Below are experts of layer 2 (counted from 0) of a mixture-of-experts language model. Rows are named router (the router's row for the expert), gate (a neuron's input weights, with its number), up (a neuron's input weights, with its number) and show model dimensions 0-191. Each number is 128 + 32 x the weight over its row's rms, rounded and kept within 0 to 255. Numbers have three digits each.
Before each expert's rows: "comes after" lists some tokens at least twice as common just before its tokens as in all text. This comes from a sample of Wikipedia text that the model never trained on. Tokens count by the router's weight.

# expert 9
comes after: "1", "2", "7", "8", " U.", "6"
router:165176156100097108079079085136117117089100124109144154147177137153161081123145128098138125140120177111182169140108157160125111152152106111086113083106079125138073131119080129109132093123087150134113092218137168157132165111184109077095102097107117169092088060112157118089070127158157095146158127182109203116150130174131138145150112153144120121117090124105048147110074088100152142131093132120137134141145112179105174146112061110086132133105123168097141115172112155102112205148172081138048154170150086163146188123121133051148117113161140087140158149164138179182155154168097128150
gate0:117154101151126110155165154071119095128134096098131125117123090133120131128065118104163186071115074204121117165106142134104090152110153117181170066148099153099129098106095154197173070140140140133102145132146092140118107130142088142138145119136145141172129146188129126083199107109096135160095133108155060102133138136097071060152112171160129086083132180136095106136164112165116138167126066114163144146112125081170141137159101190148052181079164136101097141101084089118090148140126153132049175064114215105146165122148176111154130127121149122071112112095104114127173100099170138138
up0:130113108153142202186081118198113167142133121141127083143130083155149154098120165117083178151125141095139089110166113118191133159168159139052086130075156109129143181180071141090080142138128153084171124118066126127069147115112115088096126173087133152054139134116125131120144164155091115141169122180185096091098131104159103190137121169139163092206099110068098128099130088085112154116112094167166153158120146125128152140178086145116163083171161193144143078124097120122127124125132149169177105088123123189103103106123129146114145138087168058161109127141096142051129146094124131113

# expert 13
comes after: "\n", "0", "3", "1", "4", "6"
router:127095101142124149098079105098141145146131175127147112140194177108146159122149138156130061139122188031114145087172116118103164142100088078065118135116072102119087152111151145092144063157153088107085127145118194118121145154102100138124154123148199131110129108167135109132132121143154161161156115159091104100112124124195199086130131101193148112074112112052176135067116072124094166135091106100111117087175155118121145116125094139119100060212118169062095130120128121144103148115134104114093109102194090146114132073133151170106105140153102127116192109181150122163181126118112129089
gate0:107111150126073184086116142154129113108126157170156136087121108107130118123150158126174134184143105134115104133150143091129146155160161087113061081118144062143104120157152145203131132160157145105043103117171068130140148105166077184105101108161093086116175114186130096150182146149144164148139112154106120109097133109105120143136091105178159105153133208111107159178136116154102141095218103121129151141151180176159159117106077147062128146124142113123061160143119191108107137120112114083187096116153095062112133100109176075113157146063116082079180184151120149123122166092126107102
up0:143130160128112146101124077151075125159124142163186141133127078093158122125167151131135109137143140114143142144126116104132136161179113126130056141119130188126117106135113108202147079105118138137109144136158098141183128082100115163102115124191084131141193135144118119117175180147164129106158104116109132084126169117149116090151099080117146152212136171116121161154162085180158162089249138172114163126166148122126175098142091171046146152082125149165093174161079103070107106087099125159170113128150134113144132096111152131099142143047096166107163110168057136107085130041120161116

# expert 1
comes after: " | ", ", ", "–", " (", " ", " in "
router:154131143102153135135103124129139166106071175146135114121141120113152161140110135128130084114076153142156154105131092113067170091092142106124137108131104116162071112143168062129115110175133079143135084175134129172187118134154163113087191138121221095141125091172149179077077138130177078153147157189084154111143099101144146144183119153186145166134112151113087154110100064149146166117130088111152106185186119142081186122147115107077117134193090163111118143145127126118196171080105157096089150064122116137167156109142145065124130151057114095143120139145180153198126101129126143066
gate0:107120088146155172179101137124155134067077074186145093140156141109154134110190133114171120100146137184121094076103134218085140057111179125106138091121096090082105107129156193095181168160107112160075136119206124114156085111110154170086145120125157105153089155069105126035121135117191085115129163126132152093093130099145157124150124145174101061111153152126141129127156086146124102102132130084125129119074158096121084184105112167109149116202175088093126111142096166107132120115162148132138108113168074090135165115108117096161165164099143153078128168137111132151135084075151152132
up0:171143186122092112060134133099103114189152176087115164078126078133111095127075101149125115156083136102103159187063144041147103164117115130141120181114170169179126113128093049157106124128147124091179154150056087068085134122111144093170131100126107110104171095128145085211143100149126120114174081152167084146142079094160106132135151122089131091127106109132104140169113131110170187150137135178134109153146061107111142093137152090161134151126126153139093132138126075135116109119072140140138127134073092190174074112138097149075128120169172109164154131117207125136148157141093134098

# expert 14
comes after: "\n\n", " |", ".", ")", " |  |", "=="
router:164124154091140102160119175114117139096161207137152118144130132129108117119099181138192168118110149103186157176170158152098118117121099141123114063115086124124074150153091063130168125120111167163107156155154186151110116094187134152048101137131144166049125079170134122121078129174190117162120117191126160146103129180126188124151142098178156150101128181105135146153081153173143165206087148114090137115142106135127173129096113195109088124120137170117155165110132214143158183139125105149092144111156113159126155113152150086111138146128115128069192158199154111149170122108152112115
gate0:119156125089141127113171139121112076156144142160173077097160101150101173131126160136062126095151098129182134194112137061101120127107059138155155097125138157116155167163139122179127145176130152096072152149186153140113035155115177113183122159120163163167170107145109115142024151159165125146114147099100123184136114099196124163104180164106121184142142159102102152147094127089171140161098111125122147173120082089155129143145086095143076149134128085093117158183079090152169148133089162107115147125140094143149080082187073163109139157152123098172121073123137124108114165183117106107
up0:133120113197117135106156122132145141163137131159113130185139154143127099079127078163159140149116102077062107091105130174139089202122117150113074139106110070122147122072114141106121168169103149178145064112155099079073119102103148119115120108162128104147150152113143134118155152122174116053082091094116180040091135126135082097144109073117148119121152125111141138168120109143151134108111098107066090085131207157142117178183192143100112141112178103213104120088119123144056164126082109158105104136159177121132127168120185135175133108134147186159126145149186153109103077074102132097